config.yaml
n_layer: 9
d_model: 384
n_experts: 48
experts_per_token: 2
d_expert: 256
d_shared_expert: 0
activation: "swiglu"
moe_layers: [1, 2, 3, 4, 5, 6, 7, 8]
router_score: "softmax"
normalize_top_k: false
routed_scale: 4.9
balance_loss: 0.015
balance_bias: false
init_std_router: 0.0141
lr_router: 0.000286
vocab_size: 4330
norm: "layernorm"
norm_eps: 1e-05
tie_embeddings: "early"
optimizer: "adamw"
lr: 0.00106
beta1: 0.9
beta2: 0.99
grad_clip: 2.0
batch_tokens: [65536, 131072, 262144, 524288]
seq_len: 1024
train_tokens: 597600000
steps: 3484
dataset: "wikipedia_en"
Below are experts of layer 4 (counted from 0) of a mixture-of-experts language model. Rows are named router (the router's row for the expert), gate (a neuron's input weights, with its number), up (a neuron's input weights, with its number), down (a neuron's output weights, with its number) and show model dimensions 96-143. Each number is 500 + 40 x the weight over its row's rms, rounded and kept within 0 to 999. Numbers have three digits each.
After each expert's rows: a language model's description of what the expert responds to. This comes from a sample of Wikipedia text that the model never trained on.

# expert 18
router:540536451521447467535414460487462461554543461532433511418464510484437475527538501465555540418451515481502543561521440486414479456538502544511454
gate0:484520480502485507474526516442486527501493487474489485522523505503463542506519462432547523517503535504502508355477502466500531489506512538438478
up0:499464524524562502470492537584515547484496461527443562491511518499518525426372506523461538507475478526401499583524471565506463480489498433479520
down0:459560518530517469529526446516535529422499469594505504492540542482520494435471485500493510415488469493466520447521503463525481504523504496479540
Final pieces completing numbers and words in tables and prose, such as the comma in 534,326, last year digits, ard, other.

# expert 47
router:469497555519513514520611473552532495378526432532564507570527439488472478524457480433460463538536530496510574480506524509536534481546484525528500
gate0:514447511442465493517434504551528475495497449514440426552469471512394410524536490469464461502508492507506485519447541556567504413445496575489529
up0:503486472480506510562558488517536503466471451521550547473495462534498502556412452489564521563460553568492515462496532543488550541500542507519502
down0:461533470531539468490456454461562481542484483495504463541561463497557464482529477517521471474463498485508660491477497491497535489485487522505500
Music terms in album and song articles, such as album, track listing, Label, song, and pieces of band names like Pink Fl-oyd.

# expert 14
router:489503481489512469531528527491485450488448518584565533476548488483515491495469467461557578537502494485452490504520458530500501477459525540527490
gate0:484472500526577655452607507524612515464452519517508525443521472510501480495516501570522546471509483585499481448510480474484542512486495565488499
up0:464468512528497565471503481516489454424471480565521491477502485486547532463484528439523482498440529504434548532564610489471482500503484487460570
down0:469548454523458520475500497517474445484521452502467496488490470522527520491482494479581515474547437571472470476538555537471506489523482559517553
Names, country codes and labels in sports and election tables after a pipe or line start: USA, ITA, Team, Player, medal.

# expert 35
router:468476543482528480519657585526498544493502529448545523524548533517509490485519529498423462498543472450565435461531562495504498525491521448508499
gate0:568551494508530457516461532518522455482545517434478503536503468449572575468409504543551482492478539440534511514534525487550497462386542537464515
up0:484535481520474472519414530559516431542478495450476470472563474512512599563491469438545492494491532477548509563511528572509441466510546511597479
down0:454519493487437522513478543523494453553551449423455458532473449567521572463476427480568505539505475466547434486512500577527503415488537542528430
Letter pieces inside Spanish, Portuguese and other foreign names, often accented, such as Br-ag-ança, Garc-í-a, Portug, Argent.

# expert 11
router:541539467473463478511429468507504440554529427555440465468512586448480501442510468450541508482444540431515495493502497468461508519527547508509460
gate0:554503491477534521510518498461540488444587511451531490526489493507491510492500543467495539509469461505583470460500482513508494477553472479629524
up0:569549442468542561493500551509542455429528521431533526504481519440531506487457553517467540533487403517581436494474472486481473505492426521549562
down0:470468462523541496508454518493522494519464481457513446490470532480502468474475520482543511511476548501504554507513514486505572464509542527498573
Line breaks ending table rows, list items and track lists, especially after a closing pipe in election or sports tables.

# expert 13
router:540541485551437505620448471486457499416515490497441518435572499513494489495496498453544530465512475461505501427472476494538471543487475499413462
gate0:512509527630473481525476504448441495519474508519486520574570479556500418566550507538511466474517466467574492526494576497441505564415508512498561
up0:454560524453440505512529486458514543414497501481521531452486460494535537523540468438538505531530508529522494410501470517535516375568488465447500
down0:494455527517497579509572523502551532405486509506485495421518489503497576543544499503533498491469403547495455469503528507546477565497462561553482
Word pieces following a capital letter, especially V, in acronyms and names, such as VMI, VHF, VIC, Vordingborg, plus mid-word pieces like improvements.

# expert 23
router:462549530486569534486470453492476557473482565527532460539471488500487568468514538550526469583498495457490488507500489563518509506434490477481579
gate0:476511492550549543415562534436468536515540543478444560537530493540474574567539506532443470427504518505486578413486427452467483487524516553479497
up0:471513538508474420446525430506479483524495494502544571489524535556478432511404458463537480561569526465498504547506475461488488494476528522546555
down0:461551484485518539506499506403524519498617449502476499513466532447505471481479564498487502485498479480484481525475493506520488510407511490474507
Tokens in stub entries on villages in Iran, Pakistan, Russia: Village headings, Arabic-script bytes, UTC time zones, coordinate digits.

# expert 12
router:483470543469504556525493525469542490573446515488598464513482411459532552475406522527475459488508494537513518525457499554519511490457486518498554
gate0:465466496507538437379503506461510470486477510510490524473533565513460534489478476489520540477461510561429537511460510476524618483540477453527484
up0:532473507463438559536521495517466501502488430464552570475485491456487494468508507475506442525506508498580394433549483524457525542440583504474520
down0:552527588549511471537531505455508487527538500503525524438502398501470493423481528491477500582465499479541532470475497518530554572486588473500494
Word-final suffix pieces forming adjectives, adverbs and participles, such as -ely, -ular, -able, -ically, -ate, in expository prose.

# expert 24
router:560525437468478458494558548514443460456466475553496493569480430528472486515530456474482464445480453541492503490513532466479522573499499493436480
gate0:458484493530496456431476488456472485544508454511532477489522565467505414526487490541545494512499504532592472437461530565483502567429484526547520
up0:580465484447485462547442484517559577607545558499518562532492482502491456473471559465470501473564481516469501544504470455529533491530463426477503
down0:523449549484454522467479507477464506506448477554453482536491526541535451578456494459464503463449489517461485502514518592514529542526497510464505
Word-final nouns in names of competitions, awards and institutions, such as Cup, Award, Relays, Championship, Museum, often in sports tables.

# expert 21
router:523536466541440439510456546459460454558482462554431509448498539481445517502563469474571528498443488517542463551506473476441484434520447548515501
gate0:566494401497464513472543477459474450494518452494514466543490510586480522497504473450556470464448495528542495529493636531594552425460563499487456
up0:489523508478507480487453419522521506501521501464485522411473493457479593488493555554476496460512515439495486485534437490417499548496453550504495
down0:588490506484562588488478545537542528519470514483532483473484435540555553443542515459510427477492533505470517489454450475543543593557517473503555
Single capital letters ending acronyms or codes, plus pipes and blank cells in tables, such as MAO, NED, MNI.

# expert 3
router:472559498392564526470436506566492530459430511468497412511516567465525467553562416463462541511499544566482515447455546521534559493492471524441484
gate0:480443521558525458536453576525537519490530550506513488523488525505495494516377486504441462475493497546505547499495507507475494533516451507541482
up0:507517530445488476502505451457525480474461463462548528477481541536582545504417498445468537454534423479406543515501534464450531560467478428532532
down0:480504465488512453523522501473530507465508412549544528547604486461557481459432495396531565485480519471474564499481507476526563488428491495538446
Final pieces ending Italian, Spanish or Latin-looking names and words, like Ferr-ari, Mazzonc-ini, Par-is, Gonz-ales; also common "and", "is".

# expert 28
router:524504513535510490498430538496514445505505523589540478445550523523519449467435500425474589408505454600428501481551462386411518464534492496528468
gate0:499523454499488514464498497480502545528491403481543452509552441487466526498530454423454520447486502478465514423435487524545491434475546414470553
up0:516497445486545494450506497487510534459490490529596564480569502474473522426503462386392526466401530472461578495463441496528462471516473424572465
down0:551541368601465390501495425540497471492543473531532524480446512468478484478505572493472497543503471488528475524450534472558446504491484458442521
Sentence-ending periods, line breaks and opening table pipes before a new sentence, row or heading; also periods after initials, as in R.

# expert 10
router:466531458404492518462565437541496529530556466434524492454479484568480463504494517522540511504495439522422537518461488488575572508532487523548518
gate0:514491471548479507507537497547527547493549477512560480519429510508517503539511479465528414414498520433486445418569461485441537500526507470530515
up0:504445579542512487506487447463441502503518470473493474478531461505521553478527427571546505535536491565437489479519464544525407480474541534516476
down0:456539480505508473432478525455563469511476531552468423506498492482555528487541490520513471443538503534512560592543585474510475535494435476453500
Middle word pieces right after an initial capital letter or short prefix, as in H-ut-ton, H-in-di, Plat-in-um, plus Church, Brit.

# expert 25
router:405486506448530495475546550467481514440514503510464528441479538562494488444536430524477555559494452500448468466524558474565481549503531512499570
gate0:478471518541526471502510492586533464511485436503529437513520487480448499547487536456473457524558524458499531474504507523505558535544474452561503
up0:574380480606544418449545492540563543582499476483509550497542561542482491540573515451516472487540498473497499410535512514467515501457481500546535
down0:477480416501494389493459550485504515527450504549411440545513521471412474528554543523518529556474485485447481475569437481447502487508508521600416
Word pieces in French, Spanish and Portuguese names and places, often after de or La, such as François, Ocampo, Roye, Florida.

# expert 0
router:535477470434523564444455476519551530452473468513474534549507544524497488461496491494504534478514525449547514495559410539576530437488534527444454
gate0:496513506438505460462449452494587490471457459443468487510510539504433443509537484550614493487466515501439425468440514540489517481468430460512475
up0:427466530557546422467541451576444529576544515514494529489525530546537478455564490479469515492475476516540554507585564469556440607512512487517473
down0:447485478475504471480545482517515496462562517460562555460543496376513511531526514473510527502485484547489429530514516534499482449502490562493515
Mid-word pieces of German, Slavic and other non-English names and words, such as Ges-ell-schaft, Chertovit-sk-oye, Minist-è-re.

# expert 43
router:505451504583497397480512438511458509492503479495475518452481456531439532535422485542493543502500540520545553443508499506453483486567481431482528
gate0:467473463463455450567467490488319469409583507513443485475528455518543493431507500481533522521438445460477452478513529526496511504499491499489525
up0:471526487514541490610484505495441528473517494527575536554511470479521493464549464509528546510416537544463471539493494549504474507513568509498532
down0:469502539506541438483465508477481585585461513515516447592483500527460466482457503581463549477565493589478519466545502457489519449509507470478457
Sentence-ending periods, decimal points and abbreviation dots, as in U.S. and 50.00, plus word-final pieces like es, ed.

# expert 40
router:525508433480437518531476462446455433576543436495415529456510519483414462504545520460530506427451538509514545567545509475489472381507541609495457
gate0:507511526443462550504510454552560450473550512516414540490491452468471516477529504464488540488500510442486448510501508464464466511485478572456495
up0:506501486479504535463515530546509500571486482516551537565505473511494498609450493480465501483510515461573536515484435480579523550512472479494511
down0:513463476515545485506453467522505385419525435544519554488542496561530538477504455503461488444449463479472510508503539464488524614567531465415441
Numbers, mostly one- or two-digit, inside sports standings, results tables and dates, like 12, 19, 22.

# expert 31
router:446480464608556500439474489529549504491518550506516418496519466481474596490549470569440528497454542566486494473510559476596517491461435502479469
gate0:438509544489500463439498538525436542542496442515504531595476522517425474450506501459508498527452541428455495497501417521494495483483606449432426
up0:517589495493447554452530456461496557489485536480487509508525519557567512503503492587512532482520462529440494472511582497462487454536462512504521
down0:509481450543553515499580461442487501491484513512517521495536619511499524414504503500561477473515537526550488440492516461483531500489429593527519
Words after verbs of saying and believing, as in stating that, claimed, join them, with him, or research on.

# expert 7
router:513532436427481469526533539466536475529521435542530490485462438477499518517514487493477549538478525548439516491525520567607567480480502496512477
gate0:572497484506530473447551515437515538513420497475576543511513535518493632456520547518500378500568483511514442547501541423538526538466493554527527
up0:555476433495560458493431456447468493495550455499620538502466471488475540469499503510474483479549514487498438509446469507503567544473533579486486
down0:493544491490526535468506484422525457504576471486556514484498575476493531491499521433416477546445497485512383523488511503468500519514458439498467
Word-final pieces of English personal names, places and institution words, such as George, Middles-ex County, Court, Street, Republican.

# expert 9
router:470443418520449516529575535440448462589569479538470543459479540549504421513561463443513518537522498539576472595480496494509527429536535499583438
gate0:411500457451541523525595525514471489484498528493511483478485489522608540451495468495440525507507487537495481438508464510432433494515528476535543
up0:482508536502524379481496496491494554544479550464540432487544521544464510492467498491505431507496520431473511493471492450513431520478437552541498
down0:445546520513516438482535500465442494518403531482445455400460508527530494513494528492566533533509479505537480521590513510489445487487608445494496
Continuation pieces and apostrophes after a name or word start, often in place names and tables, such as King's, Thanda, Ashburner, candidate.

# expert 45
router:499454522556548534502473479474470560555512469506487520518526434450523427469507536562513429455495582509492414516491499512500503540471517498561492
gate0:563512453493536488527538537521524461473500525503500545520472468448595446448535446515456484542574468521521457519498542535546504487529450498493528
up0:493458495529584528504491560453500473539513469488476590501491510473508458453523458504454464565513567534511467512519463495466469497499606481531489
down0:548550520490525427515533518537520475476424502479487513447484485456501531653493484507516501518521510369473503534432445476487456537485520509470456
Short word pieces after a capital initial in names and foreign words, such as Njeru, Tobacco, By-election, Abbâs.

# expert 19
router:525491449532452504518416527480505451540552502485448488424459490494464511548563491488529517426451541447575534558519449498448543466543471547501445
gate0:441487501534519424500541564535471633497494553522496495483542472500498521474514556439458475551495494527430402497443462515573466534499553526458506
up0:482436517523498483509500505485562478521526455485514461491496505562443509511492527549555539512459531533562541465539500497425495498559538508507492
down0:474472486501474502549569496503552456541545515462382544450552564493525492463488520440590524521534479551467533506459480532463482487535508567501502
Narrative function words like of, several, after, despite, without, plus numbers and pipes in election vote tables.

# expert 34
router:551466510551485507471583475486562495458488474538458474642467485509533541570542539517481477486492523490493486449453499475514507574439531453484527
gate0:524524490516545492486500526525476539502483547451499514468480476493496505615431519461509536536494542502501563516501399453471480454483484564507476
up0:519462555509428612566504517449491587530505501473494455555536519527542527413551416490446463429417484498547395478532488451449498540513511492467563
down0:553472498526515559505577474502529457536508438495506557443504475517508534504490487544595458452523481477516477544560489453466552493495560460492498
Word starts about publishing, scholarship and society: journ-al, week-ly, public, social, political, book, students, publ-isher.

# expert 6
router:518501477544524468431484511433548536536487512468502520563553585545565533490531498474582421442501491451611447470460486514528522432521487501529473
gate0:449510494515525542457461461472499467454505515481571469509528424510519468570500358507411435528443483552494512531547476503475506514458526522499427
up0:461467512553547474500495500461514485582532503519580493500517487435556435449519472470414511514421466464461531527580524495434422429481438524489493
down0:520495491463426480460443485492529484477556517490575520516517543514497514433522465462541480451469437505525497471526561576491499479530461532480532
Symbols and single letters inside LaTeX math and code, such as \, $, ^, ], subscripted variables like y_i, and dollar amounts.

# expert 38
router:485456587583404493426512483483526489412535534480494497464516464477459549528487442540468507547537484508492561519478493565541441476479463499512508
gate0:535471440486465496534492488483561474491533577421454550443539584479502524490475512471463575488519472500464531513503493451553409484512460567502472
up0:515522554478507483520478504363424464520478437548521514520494560532466455485533451503449451468521483453568515475518506499534502524527445547456440
down0:513498494493502463473498500506519470446550467479472502492447536442466444475551440486448498552501468483518486511499537459509508479601469509451524
Aviation, military and manufacturing text: craft after air, Air in Naval Air Station, Army, Man-ufac-turer, Company, design.